Weights of a small mixture-of-experts language model, trained from scratch on English Wikipedia.
Size: width 128, vocabulary 4070, 7.31M parameters.
Experts: 32 SwiGLU neurons an expert, a softmax router.
Training: a variant of SOAP for the experts, 642M tokens, 4897 steps.
Below are experts of layer 9 (counted from 0) of a mixture-of-experts language model. Rows are named router (the router's row for the expert), gate (a neuron's input weights, with its number), up (a neuron's input weights, with its number), down (a neuron's output weights, with its number) and show model dimensions 0-127. Each number is 128 + 24 x the weight over its row's rms, rounded and kept within 0 to 255. Numbers have three digits each.
Before each expert's rows: a language model's description of what the expert responds to; "comes before" lists some tokens at least twice as common just after its tokens as in all text. This comes from a sample of Wikipedia text that the model never trained on. Tokens count by the router's weight.

# expert 16
Description: Words naming a person's role or nationality after a name in lists and credits, such as actor, engineer, German painter, backing vocals, born.
comes before: "\n", " (", ",", " and", " K", " H"
router:123128150095145130103133136094110130122147157087123136127104146140129178146091139107180127141117113130108168115145135125142100130125107150150124158165086138137117123125141094177158104109146146130121160096097130109162130153106164135114091116160089128103154152097144104149111132148149127141090121123139077099171118127076134122140131072129104133143177108117169077122149155150142112086114
gate0:120102149152202091113113126145105100152106148106108114177115157156116128116106157141157097123107154128136140144114135141130138150136118157119122119146176080160118150112134111141112106092139139139124111147105095102139079111114146104117093088130154096121147115108146113070184103120130124151108152145091113174137117145125159142125153107114162136135092081152132146126170081133152115143130
up0:140119095138132122116140108100122144109111140102115149119084161122141138085108159086141105100081127107111141154135105110110117133107096126127135135117149160165123156151189132107116122140128153179106117119131154154118123121111126128088118138131140087102148139142171113136149114074096093115156158154150099145129088107174134148107109123154134113161175091170133121128152146148138153058144
down0:116116148104124161141139107074099156137137149088113135090098097110174185124131151104148118109121092138136133126143166120143176110118136147158128147110137132155142140121141115108111119102138125104148181093160181086119126134074129174134088120125112119133153125127109144148125136131136129107144133132167105149103098115081128145162131081152173129117156129120134101101126140109177119090092
gate1:115141085107119125166097140161171148172153119125073172165124140123092107121124137112138110151084139158151134096122107125122134084134104157130113113112161142140120147165148139086103164115139153139134116177128142086120176127067110087106134138138146105162120153118115107145109112107148115097154134106121132115138127131158128181112145122127105127138123100098123120166082101170146125095135
up1:155121169156106137169157086128116095097123122138132138120145142088125133112138139129152130189107116139162130146156107101093106145124129086090131082130157126104093176094115128075081081149158121121138106099114138139137119142123154107135120112099112128128106086061139176118116142145116126154135105136112129197099102120128133155124118128137149146150164154130159109116118126136141134132152
down1:137129112102127130141134106123146093137109122089141132151119085108120137146135171123151113105120102124147148111077073112168146158113098136146134117158099161124121167189157076145158139132150166166091125120106120111129154176079133104112136127147071122139126102126154121124123136170165112118130079132112135149171122114106126129110127131142127130141162163088137121164142163135093121099100
gate2:128120132128097130173145106114132065162108111142120127171100135115130114103149133127168124128128150091114173108151117142135127136156142140142145112113138132127138140166140112161148164144128134160124082130138113119126099111111106089095154150113120127163118133168114125086109151146135080175138114128102102157128092124156078128097095198159109111099110132147160146099137090149131073152120
up2:138155143069124159132166113100118073141179113105131177108165124109148131109108103128096114132149102085089155142113124103120115117125123163139153100146124138184131123120128112140150138112120138118153148114142126135127125132101139097121160097157118136121122099110121162176143106092120075156129100113161158079150155137084127143111099139121150125147155097178104114100133111156093134148150
down2:142147122131135121112113125124114128121105158126134137147146127132147137069140101116152088142125121111116138107130133145078073163140092151147152141157097142158116144140135127102144111128114111143112146091097129157102114109162140111095130124177083206171134152116118141094105125124129125104120184135164083147148083128130097127127117094117126122158131138126138164081110124175162147177124
gate3:116165156106099115117114166102145135098092136116128150095095175142139166158082116135125160165118148174121132123149130149144189134157111141168129139162135109111174129077155139094120143138120131134078098112152086102118136136164126132155114094096114094106160109102166123121153126109142145101112163146131133137120137128150159129097115131095114088105147122155123111117117149079130155102130
up3:145117143159136183150152122108113113096113126142080121128107136150166092119120118135113131132112103105159168111115122129134144134135100128117116071199107145125126152134188173169199097133088120126101125118155115086139128148123136132141096123133088118145133121141116096147088132138149147117105158159110109108111127153135094140149123147115138094138158178074108108147133121142142146125137
down3:142170141098116107145111128113116116121152121101112182113103099133107157117099146117149126132151141152136110115154085149165147123142109132143144134157089166167161167114106086153116122112111120097163168105107133133110068133127197123119119077149116100110113141113165119129145098114163133129120149104150108139108100158112113168105115119136173132140153111117108128143081134087111169127150
gate4:082108144132155162136094167116150149137151163150090119147137153102126136120154123125141118103106122113139136107152149151161140096167123121125101089173088153087147150145161117112134167127094148139150127104130117113140097122104106159159137091133126142141171121120148103085102183139144118139123124165098080125134152164155080103165124114117155110101103119136111134160138121082171133148147
up4:116134128157155086116115156124162102203122132143121138132120115128128109109081114094126096083130143100143113135130152119139104129117099129123119107137136109138154129107093171146160105129142066140102096115113124160110129137137136140093141182123134192130154118142126134099134110099104138099090179163127128134155112112134114146113171143162091144132111156102125137140146142107071157167103
down4:097112112124143133091142110122124129081105110148172091129121105144122111145147176134150159079128136142147132090118132151151132125097133118127133131133151156121135150131121110130123167133116138127124117130142110138201125119166101108103110114148189134132134133116113115132085129149124106116151089105136134157119200175131132137120111193089163078088136158122083111116124132120141098099159
gate5:108144133174146151157126111106107134136145103114119128119148119111107085136128132114186173132120154181106126121149136108101131160109118144131149085123119147124158125132123130101104144126137162138140099114179153110136085051125074103087118093138134112133111151115142101127141130122142152123142098164091114181145163147115169150072119138119113139129145168096142136156116099111128113109153
up5:069119133123162132094130164152091096140122163109113093098122132121122119120130140084128116109131110143169198144191111150154171095156091159103101090107151137163109115101133117130119142106148103128138090116191165150139117124103095129130113083120127106149104121161113120142154155106142115111115135130134126132127142090150147121106141121156158154110103135147173155099144146118121146143121
down5:143133150128181121107150132162185115166126130125083093132126114131154116105123122141128111133115163114128146134095116148112162102123146110116100168128099100151100124129087138142109160104157136145145080112110099153123107086177124145133117157123178113105165149116137124142087138166156139100134111121136150156135115116119146067127085118125178129101111096160155141129151151127145122067114
gate6:087115174132154149135113125117104155137137121116120090125141091125144105155140159137103106121116171092122150122138137111181138167094113087092138158121117117100120147099130153122133113098128133144087132102149133140122134099159141110131142129114114178097155135119152166145157088138155118102086169110164091164142105107124191100099178114130158142114123125134156086138119146139120082120153
up6:145118112131091097140128129124111134128133086123157149137129083160073097118150112091142102117125127165126120116165144108149134142135142149155141118092087143110091101119087135115127197144173130102129100125099075126123153127141166119174163164115131147181152078136115127138133117129166103122109126141086112125144148109127163124148110118126156127103123164125134127170073145136117146122159
down6:163178112144135136135125109133109169130095171138110163172122111154138125128183102128132115087106178082131157105091108143141146107168127127147067121148115115159146126101109139113117144123130112122169114177127084104091083122112097184133122096093096136131112138111094141103124127118158116118138125110142128103169128113155154138134158119143131144116121128150148163109136163117104096126149
gate7:112140095148136110157121142099138118155086115173106170168112135114126091152162079111142175142102130122121143117106137113155139065147132152119125100134090172109125117102105173146095072134130132136135117093131154123124121078117121110094122155111172100153139146156140148135105105146163147163142109161120118175139129125134096157106145112118112147152091130112091122151103140128108155147152
up7:136134105124086096139081122134116137136117095137150152125170102116162173094147133145088145150147096148146123108133151125163132151091167071060161115116123127121081147134153119095098148119166104130104117157129148098129123136121137112108175148130136157148096111099129156140145108130116155134132118120111138160073160149154160126117112121122164145151135128088142081099099134144155107140146
down7:134107145066095172123142081176129147111116144141126158120171124141164104144116121140157140137144105147097158102123124142093122151112178134118133139134148097103157118095146113099115111089106137091116129074086126127103126114200145084160111106145110109129130138131125167094104158157138135148112125146162106134107166140123120143127138123134189118146099121144095130133088136103138138128112
gate8:106140103123149118151145103158143160123138153096112110135143157109178118121174123145131125147115141088140143146119101146088115120164107113083079101140145156178122113153141092138129103150085163125143125100120114126172109124138136134125099110127100117163075156159152102153114150131130115107093147153128063087140151149126083118149156131129161125117102093165112135105155099131151151151137
up8:148137114106136135115141166103213090110078145164095106110113077137081071115137110105134119106105147144137165109129105102136126164127096120142160152144111162115143100128112117170156072122142123137113112149174156134121161149140155113115142145105127092125117151143094117115111161118136128117159126136178105099107162123102112141137118133097135142149146141092134173133137128156114134136124
down8:168117111089125160109129140124117136153146082201124145102095128102159166127108113145158146128099123173118139152111125136112137136104142128135141137131102138111100074129116133108142154117126076106070100120126144136142145127128113107134142144152174128134103138138123153123136143090157130104121123084138131139161154110145147176115095176153137131134139137152115112122132145091045078133149
gate9:110114097117149110100136109168121178104111108093156150150139127112135144092151136158157094130096149101129133176139082113138145116154082189139093103131115117156143106120120100145173129126100128120162148098131150114111098136109127118147104127120149101163165121116117143162192133109083127095122170118161094107100118149143096109130106118145132107138129115190133145108128127116132103147101
up9:115093137118086163160183139119102117119118110123121127124163136110130100101135164136126095149066091141125140108157099164097115101176168132141121131155153133148139158100127117120137120118099127136154146116146064132180097110150146111104143150141131116171133093117143146116096148116128069083159122170169089101154125122144137156128141111109116121134144116144149114136087154126111138148111
down9:138099139104173158137147106154118175150105165121122092102153097128110185126131135152102124119152129112108125166100115137139104101102164140114130104172147086081129132132147141151123152053135136111137103126098109104142135144132152122182093100118092125116186143127127111149149120188107108115082102141104135103137112133119117157117151111117115134116172119141110118129140161119130104130164
gate10:097131173124078122132118112124126118191157104164130163075124141124121092120150117099163148153122152155135099110124134128141108128108126134150137138139112095137138114116134153084177121111099108099110085117110132133106168156132094112117134110112181172132108111123110103075118153118129103154172080160132131108137128121134081113121165104146096163167128119127131164153094116129145143148117
up10:124093113143161148153126127099165066137146142125145138160122091129108104143116125174122110129180138149117134101079144131124119151157144151143172158106152149103120148078121136131104080156094114155116120101158124118149157082167122151152127118108117101086170130130109137128151100145124148103118118137088136156124122116185129148106083141111128145118123136119134112116105091100103146175163
down10:090137115139093099147071111150126133109133124141122163109135138158115148159078138160119106151116100135105124099135109158106117167139117118135150152116144119144156144084105114105107113122142076143201151122143146118134132126140080094144122150132116145141162133134079170146133124119115147093120160082115154161117129098152167142140131186130158117114093150159121132109093133151129130103083
gate11:097111100119122111127144130179096096145147108134139139068091132141137107153138139121135151160149133112146134129114132083138113102121117154130175176164111135096098189129138179097097117105155099143094080146152145135134136143136121111148077115129134165132099098129113154116128088114131137140124128151129130097140164167109151129124142141140108181157142163094144101133104114105085104126153
up11:137137104117130146100126068129170142137074135114123143155159100124126134115096121127116140123103117156093140158084138165086112159156148127098155113113119162124163164177169164128135155134109133108156110101176115097127132086115146132091177125157094141167137112097136143168088131132099151133139119096072131123115125098145133137125119120085169120152135143105100142145139126108126132141118
down11:096146125143146135127141124147132129124150156140112120114185130135144090139092118092121100126113113155171120090119107128109162131139096158146131115092110116135147110057129127157107147135134146137081103110134126073133097136119159143104156101120160106127093148187124131140161153130082126140117106081131143160177150140128089102109150149139130132130096135144143118120125096165128108186171
gate12:154098143152172115129152189121140144107126130124134128135139095098116144166096133118126097099131118113135169155167097110101146142072138133105158176156126109115123162122123098106148140103139137076083109161155123104119120176124107133147107111076117103108131138115127101102120138161113146115114126127141124141128140105135109151163142118074100122129147117109096139164188134118106101170166
up12:111108143161115082094120133160182129161165106138133138119084111135122133114119124117139179124149122113151156124148162117153103125118098187139135125146123138149168123083103087115152098119085114104130104127140177145130096129129098125162134075110104135133079169126108092101116127125116090166165114110151142116110140114111133146095146130142132161138124152150146117138184124136160155155109
down12:106156124118147127142097135130113148141129112151102099090133125095117119162122133148150112110165113135181135143135108166059137112132140112154109127143107126126105142083161143112139170126154105156098101153096120143117133138162091085096105118125108135152124134112120122095134138113134125124157137150136152169130142121114120123089131152053141148160093099113125133112201125084168137172153
gate13:111131167131127130118128115156125127143088127115153146119102117148133127122129110161153141152092162134156079112140106118150114071118123172127156126156114121155162144103130132105116115118084113097158095129129122167120100160170125130150172073115131102137090142079127155123153152170128097110147096147168123084126150131139119118149116132119102081097134147155127100134109161096143190115106
up13:140126132148086136131134151148142111089137105096145157126118132150122128157193104110129124125104103175139162134151109122138077118109148125154136111110061150128135150101174078108133151126139145135128125131107096137091127148109111164121116123123121123171108103132139106109116121137124091154154126199138124055142110122149100129162160161158146125104115146143121105167116126160102116111095
down13:112102101110079120101129117146133148113139160151162140103178112164133110120114145145166110174123168104064128135149118119126133075091119135150118142103123164174149101140120138102143146157087128130159105126132101178137135133164164115100160137097138083102095100118115137158103148108163107107119133132119109131116155144090161114152158125164108099127147107141126129159135121113170118100134
gate14:125137077106127117117131137133118121092169145139149140130100101145159174162164107087163151123161156163150150124119104065126132135106137163082120112120115097131090119112108148102113146118134165149130156140122163130132117117167141128137118129115129096165080109129101131139197155148099106122146110130117086171126158127131181125097124132119124106142103121120093122114089154129098120113170
up14:107108147131134154145114132137098162136110146091148104105112150125137149155102125067124091173149133112103090150152113134172080089119127138144122174167129121151147138136170112146152104101156114151119125117125060124149160133094135123153134137130104158080135114115105113142099118099166179123168119143128153098127120090125116112127128135133097105134175097131173097108143135140158144132103
down14:108157107153145127107130124118115121142168100133154157119095122124169116164119108148106129158109157158137099113117176106113165171136171158154138127103079097082093141120111135171093135125104093137122155125135182110113128123132115120105114159096129076140111144145156109155160106181115118157092112145103149128121142129079102113146121142095107122127072131130140134131118120175142116120150
gate15:097132128145089121135136106091128108092161131105148188080130144124100120137123114101122162144163140139143107134158076131137106114126111186133145159130108141126134074099118135103084130161114154140140129096144110124128145106125135126122113150129157128157086164143125125072129159126139151115052138142116105100119115129124130147138119118125123176168138124095167162104150081142163127129100
up15:140134146105156175099175130112085185144109146117132148138103105127177127130127108106119120151119122123115103126147188094082129131145128109106135144155172149124131119143099141182121120134111084134127177145106124153164160111152123147098128094090106118092142091152157151097166132091098121124127094109153147124102185083110124118103114146136138122134131106155119108146121110106140139104120
down15:137164103111129151130105095174150130114154120140157129137133176125122108138092110141145170132091169120091126140131119126094099141158142104127115127167124124105122130134108152075112132097118109117120117105111109165098123075161119159136143145151156100162106098121109127119088137114136117086137112208063124113151181125136155140118129132112146100159146156122147132151108176117108134121125
gate16:088121130116111143096132113149117173130117139064145130106112118148129164128185090103131128128081148096108146132114135163098131076134137147086092159168144138134174105106139144165163100127121164169122153096137147126151117119121109097114048137133145113118133099150125105148146153114121128169113143112115119110166150126171161100138133138119165135118114101147094139116121133120120127122096
up16:127157131117182102122115153043126125110128126147157099137140133101140132125103139107108168129131135104148190117139119121130146175120089110116129132135117114161130124125109170126134128137111120138099110127160181118099156149130083159140135129131136164083107142107139154125110068114102148156135110068147120140165143086101197148123134120137106131124128123145126130123149151127109083108119
down16:118165139158090148156134138134104138107095118130137148160119131095123126138085126142138146118132103113161096108121142113157101155090112107156143093142118199127150092187120126158111131122140112150116093119124159161121125116140109127104162182111072097170093127118109138146117096067119130156133132135096136125149112114150151106124076125103144151125145120127167128122114167168109123141160
gate17:129105116122132112129123110140112095117166121157115094138107160090167184128128169147114097116144163128133142095088120133104138172179122096127122111086131128127135113136147123125121124096129132138127129083136147124187172166140126120121181136147062113156155130142122153111116125144136130132144122145141121157144111093086145101109110123104136132111157064136139091151132181131141146164092
up17:128119117135126128144093160108162108104125115110089185130166100165143113100151119135118139110106112116124136130143117108115141143159107117128140044156077182122118129146153126131168140155157111157178131123117117144122144131103110166144116156102086145145134143152161112122124117095090118128121175144092120140115140185120085092141141133069115129098163136138139130138168130137114138120130
down17:137143122145117139082186117126142162130108115106121159105122158132081132106123089120117161111149126135139111127141107128161146110140144113100130196113116117122113119147140133090106101139111154103093128190138133117122116129128118110147112150079159120128112104169105102150144111104148183162093115163121162104140152116111178115109131136118118109163146182122159102117167089139113081122136
gate18:111106105108166120143182162112104110168133176104140132138109115122128158111147098121101138064119173124112157129118084115107158138154155191088114111129103144140118084165123125130148077130114133124173150131113134153137118111081151133122121113135137127106142141127130117156140129144166135114154154056145118100161132115099112117118168138141136108159122138081104150157123138123094114135130
up18:112101132184139182129143144177087122139152194163091119111109161138132164132107126133111063130158140103124104127088131138121152153157159145136105127089146118084143123118125145120156105112110125099150112123129140157131098132125167112093165104115143085127127088154129114158135156108127165131092121133155087130119183121133101144137155131137110135121115148153118100101107094105132132102119
down18:138141172111127183144153131180101115126116150145129120135102143094137052145123099129132099120123111139156100164090103153131082093107149139135144135122090141107117101131152108149127115110152157124092097127082150164124152108122131093155158114134076123163093108170149110148107120102180129122121114119107135098119168140143094151127146121114113131151151140146098127087120119141171131127151
gate19:140095151118109130075132167114079155119147125082140085112100134157158151100137144124134155124130162117124157133131112166090128125117120160116123143099155117116160096159072170181149081116096124111149112125127143110142099116135160139109136130171138140100149140139139104175158128125127122125084159093133141153127137135161152079109126101151132112133130134082112137095098111173140132104110
up19:090091107158097151126128165136137127139155058138132106148128136151123156146124132159124134166093158138133112121132122137107162105172112155115101122114179088149130108124121156134141087084111147078140129129138129104108092134130147156162114095142148154116140157128127140142169161109085117145123142083167128130107126076135129079094156105191125123141103090121127113134122124120147146144118
down19:179172138111146112169137096136108109120103151127126162128170124086121086138157114110103138054149104126102106103111126114144128130119130101135136110125091145136110134134127134102099196161144150169120122124158125153100146129120110119134130128083090123144085102113138160106126113122181127115143111181150143147136118148105112180127120166093102112103135152128135138162152123101097123145151
gate20:130159115179137136122077131121128166188183135129110162113172151145153118124145147076125134064146143098133188119080106098153136127122121125130109095142093131107091123109093118119127133123132123147128161124120166090108126101109085117110099119138166148115128126154120134102147085126145112120118126127184092106119098142108139136140158111138130152116140170106101150131143161143139129117145
up20:088091125126136112144114104143121172127107109145133130146062108088101158163114155121138156127131097086131116166064132150163149116184121146132102131132121148138132129109121109135107119133085109154152123155128159130141126149112138119108112146089108105172145137149084083120178128123116124162168135135141135116133102138176116113144169130142165152096114130112108128161125138107142182097117
down20:135167146123156157116141087121128101122153176102141138142121149151176109107148128114129109131108154105082140104198172109152123106114153111144134071134114101143144140149156113159142098127159081109104085126169163162131115139136170134125110101117108125164153131095138103106121099139089078109138151132135095124111105126105102122175116151141153125110115125098133112156141159132112106115141
gate21:110177164100085086120105123104147093136105066146117138158174130145092123123151098106157131153120165174135106091174143105108144139133153101176109136107126153102179122104135142125130132128141144121140105163113141112128145110102165104082144140093157157125113133086153142116113120139154093140110155139132130133145152121126125144089134125097084143162113101120145127170096132144095139130119
up21:136131141080133128152151112108047132141125154108146137099128090122152138140085089103148123135158152140147134134139137147129146093158133095087161143125098139113119103144155135121152114072134131122116145175110168122132162176144124096133126164116115141128160089154154105160113102151149117116124151123106125079156134119133150123095114083154134142126118124109160083116131149138166087138172
down21:148145122105130153100123119144143119141116161092150144084171130079128143157115118118139122117142135168141109119145118148152148113096141165138114098103122110137188156153143174105111129130154139147126115124146148144070138108118119116197160195132120109103106106122140167120074091123125136146091104147104138166117141122113122122098098158090123138088140153119096132129113123113140113118077
gate22:137100107106132134134157113121141078164137126145119157099142134123118099148172140094143114125112114111171139108082121112177171092120100172174168160096128120081137090125137139144145156102120115141071162123122125139122086129075140134140098132087172136135102138133144139103107142159136120130155130171131121146127123087092104131103145115105106167137142130139159144131092143155093144136135
up22:098105104109143149147145175131133064145149143130120133148163150171097110116124116159150183129124136143093110130113163129111120078176146134110131107098133187147118130136129153098094117157097140162142090115124159126110119155140132142091115120160101077113122141117123093105141167122111124100166129150159166152137092185115110126120114146130132125151080151139129114125132101163131109126124
down22:050093126129166139090119152159157173119134140124170115159093086155114160139148108092113146091103146131102145128146163173107125129095146138149095159162107117139122119109140124096103087122139113149145163114130151131091137149106138155113146093155180111110129143123159111125095158130118117131103150154111104107113132141141099156125149159175095131115116123115093104098102152129147139140118
gate23:131161176127107098125136110174105202170100092134153105139124148140139123116113139140128132099168121146074121134140149143122122165130143150119148111080118102108167157092102176130134106100101111137162126159076154140123151082128186111138145123150148128087126097106120103124138102135109151123158151103137134139110146129145145145084122099151128128124119145146116120129073122146109122114092
up23:163146117144146098127129110127162113165122118087135128072109096110110141094128125101141108096165172122092130157114146147137111129092136137167119155140110116132074123098134114110173132126157128102101130142143118145155141137152099173111051145140128132097119130112161124164126093128123150123114128141139121167157129146077101082122163138126107137120128143141169121083166126141158130094163
down23:098155162145101086089143119148118132141161121136129112148062109129113114131151099158153148147134106152130161126130059094120131148114151147169153141133113103097111128180133144134153083126143104114110120114104119094122119132104171119126111110143116139130151128153131142163154118129125110131147138090118103083151156101113134161133163134146140100108155147077144110140086125088113183138172
gate24:081204186089108109168101156106113129141120143142154137110123123180118082169130092089112105100110124122156080122117132146148120110133126155144119169133138086118119125134126170122148124128130129105136124116149110144107167159142127122128100105118146115146107121124107132118134123158091121096139140169166152077112156121147097127129183112148133169123104158121121135151155102102140110120101
up24:139167145133115101146161103096133124139106126165117089131146172085141117100164131124099155140151164143135104089155118101107131132165079105143147128148142086115159096160120164111127178139137094109125119139141107115134152110097098112087139097131132159140119150135178170092056101122138131134111106111124102111155125178119131138141143092122093120157130138134131143116156138162132149100139
down24:105138110168131159113156112118121140120116143100153115110144130156168137091180133139119135103138145122104129108117126150087192112122119110127143106134144131150102126161112173126118150123122074132121113086117101142117155172136148086154137134173150096127165155154090149108095122129151096138150108114097144118107135081154124121132159107127135063152137127107086122148099157153179127141101
gate25:114150139127131114161148087152141094129147107107113107152140103119109125111146101146129109128132163140140138130153104126109171131129104101145121107124135136116151115136132120090131147162121166149107085144112150149119139106091155101132133151127180112163094109139141125138098107131130066116139169126065123152137084111095135144174107175171062096155122117119153146105131142113149128129191
up25:139164082113129129096172139089133101111153120106161106125116108153124125149129127155142107129117125116121101136143097064165142132111072157150101104112171156145130175101117140127141095107129153131133114162096123193177122128129149111137132119143112123123089117114136137161116110113153112095135148105134158133144187105124108101131147072098113077141158166155116144129130145111153130124113
down25:179137120118122137127091191138104125144112108124129147091144122131141145132155118119148099124136127156121127137155151104131093130133127119106146108094149087104117141134109129129117124121148047122131139186119152111152102131129139120120172087069082172133128139091169128125142131129137125130159162168114118119090150137146121148106117089187159152147130151132107142121106121075160131096110
gate26:081124118153149100107144173128117122124124138118134111165123121134135140110117187126078093135126110130128097152140117139146147115138150123115143121114191106149105115062113145138084095111127143115208127148139114093137134107150165135132139104102130103122140115127105092116181136139113143108126112133134154140108090134144159126105169069164130121146100117121154127128125100114150168181122
up26:091083102161143117103125129177104145104165132167112141138138120133130119123146163145103111162099121104155138138082146128106109123145130082145126117078164113134138107165153129142094143133108130120132181141169125087083162145141120138160134122099162128173130154155121109125139143109116111116170138136109121105124136148140110097159097118130140096104080092119118156157102129079146086161134
down26:118137115109100157139125124126157156130108087140126107124145136136120132122150084092147156112147160160120155100131144106087154153111113142128147127122109127078116105160100134112128134142169077120076111143134153150164139118115093111101147167143172099121116101145111127100121138127144126124158101122124122132140182120198125144106092210124111123113131171128092146104090123154116128125158
gate27:095115095122157110130128134171139142119132144134130172068134170168107096137160140127106120127110130113082126091064144114154124116124123142209081171118119166139111138129107165102153142107124151106164156125103122100126140069114159089131138110123152114120115139118146119136139149128142101123155143149119086126144106118109098146159159102109101104120157096153109149143107113128135132132145
up27:124112067106150127121093121135180136107162097143157128116117139110129162136096106111104123124123129101123128185101123169158135132144103118130102148099144110124106071136135110130129066149122131132134134129116172124127152104116147140110117170147098160152169138156130141117117147143149160169087191071149114172128146081119115138108137122120134112110109120106131142131166095131112147166136
down27:132081085158156173163146088126161120117141155116114131120106132172117096115145072127135125144127123131107143113123157121140158108137127122156105151119169120070140122133084150105177132098112074147155151130149132171143154126121143141129166114115189101149104116109135135170149097150121135106130120144123136113139133091086128120148166077098107113131124075146140128153147117110115137132146
gate28:100161168095137122101128187111149167128117141135217096120116151090143125139129111152134141135108145137112125110142132136123105177134125094149100159181087103137127176139115100105125102165133135087147125156112109085104131105176133130135102152135068134135122121114175139114107151116114135160087125131138126108121136169152149108111102132136117117100143109137113115115130112159167124138116
up28:108158145104112075150109162152106110122146131120165112117138119126119133114105150149081131152120109121098132130127112111109150161154149171163112142106093122154085095105121111132127104097162137119115104126094130141152126177108187145114140129134177129117097143113110118152165126140140140176120077131148091093184134123129121095128146070139114099145122099142136144146132170127153168104106
down28:134141138156126112105146142083177156114128095122148110083119142169118078136142137141154127178140129134138106103166194128117127105141112086123113134142096115119102138134128132101140163136101107124134135141149137127113141105144105121103084132122155129142155138076121182123145124120151097110115144107112106093156094165161128175145122156141139133127136162109101098066115155124167126077130
gate29:101148145129135066130118130150155101174135103121149184136140131134129124141108090098109112136119165133129109125127151154135095108118149118109174153117122108126110097160179203189170129131100098088105142096137145142154149104110094120081103099130113091171124123168136129106169141142128150106140118167130118120121116138152087138092152117110114132125121118128157139137118128111116098152130
up29:119166129116127136098114146137100137127133153117162127094121127107129131155114131094103143123112115107090101148114143142128174136199179126116100102100119100133131098080113085163132157104142143137137115102079159151132128131145128151104117100132152136126136144112143105171151106096164131155089103104135135062170164105160182100128136116164136122131153112136088128152102134132133136096110
down29:112093162136141123136098107130125126146168066151104131184138129148123141172115101153117101108147081095107116178143104169139097122148126118140119150157096134089123129110149137136115107082136120101119138131133132129123173132104124107173119122100167116106189148119139162109119126106136144141132095148133121156063106090148142129112139151107106196116130142112168111132142135110133140120107
gate30:113124112157115155131105188086133132137120102142100162141129148087102112101168101146152195112074126137141110143168167106124133122139100127129113141111133164133142164148127144128133140144158125113120111093142209146085164121105117170120130150140096124121122127132171128168109093137113139120138132059135137123116156104147143099116102120129097110151147120113087127111124113144127115106104
up30:082139105132145128121142141143116121119138129118134146089131168083139113158121131150122165125078129136130127157113161084120123181079107110123163146106107137130119101162131142117121124124133107144084132144142160113097164151112141071110160142115216121123135123136098127127106171155118129115168131097115140158109152112108124135138110143128082109137129103084129144112122110133119056163127
down30:149152157130110115129133113113083119137095159090092121098148122116147145112135128149163080083144163154136120115139152154159118077107133129114130110110149107158112118117138113153140119129085136107187135105149125148153091102128151159137107067146124117118134150136163104169118145112141111140138129100140094105130100158066138165134142092159157116170103140146104145118153142138162163099104
gate31:104132132126151127155143110112095131128127123135082128122146118084105136085143160138153105100085185100100147158100148083115143153133115132144125105120127104146159093125154112109161111112105144150161131101160121123141081115117185112083189121162174136165101122143124132155123133117160098107150128081132080172138139116115110165154111135132095119126144125125120158114123107119131098104153
up31:135140158099097150108108157152081187149138106122121103132126105125136122102099160092117106120145123125116107107076093159083160163117138141109097185097175098133118150112140107105138098142131128131159123169127128118156161132146150097133153136133108111065138090163126132141145105102120133106171125105139138112135156114158162109104162147122142106137136132089110117150095118135168123105156
down31:133110134125135124120142131123109157124140148135105098102133124175101148117123150132081135116104170069109140136090089135099129119066155151104134129151137101099118121097110099172120079101109129125148131159143129161150136142155140133082106127170071152134142123134116096138145184156152122146151154139154126125184153135096126175115145134123131076140142097118086122130158143112115115123136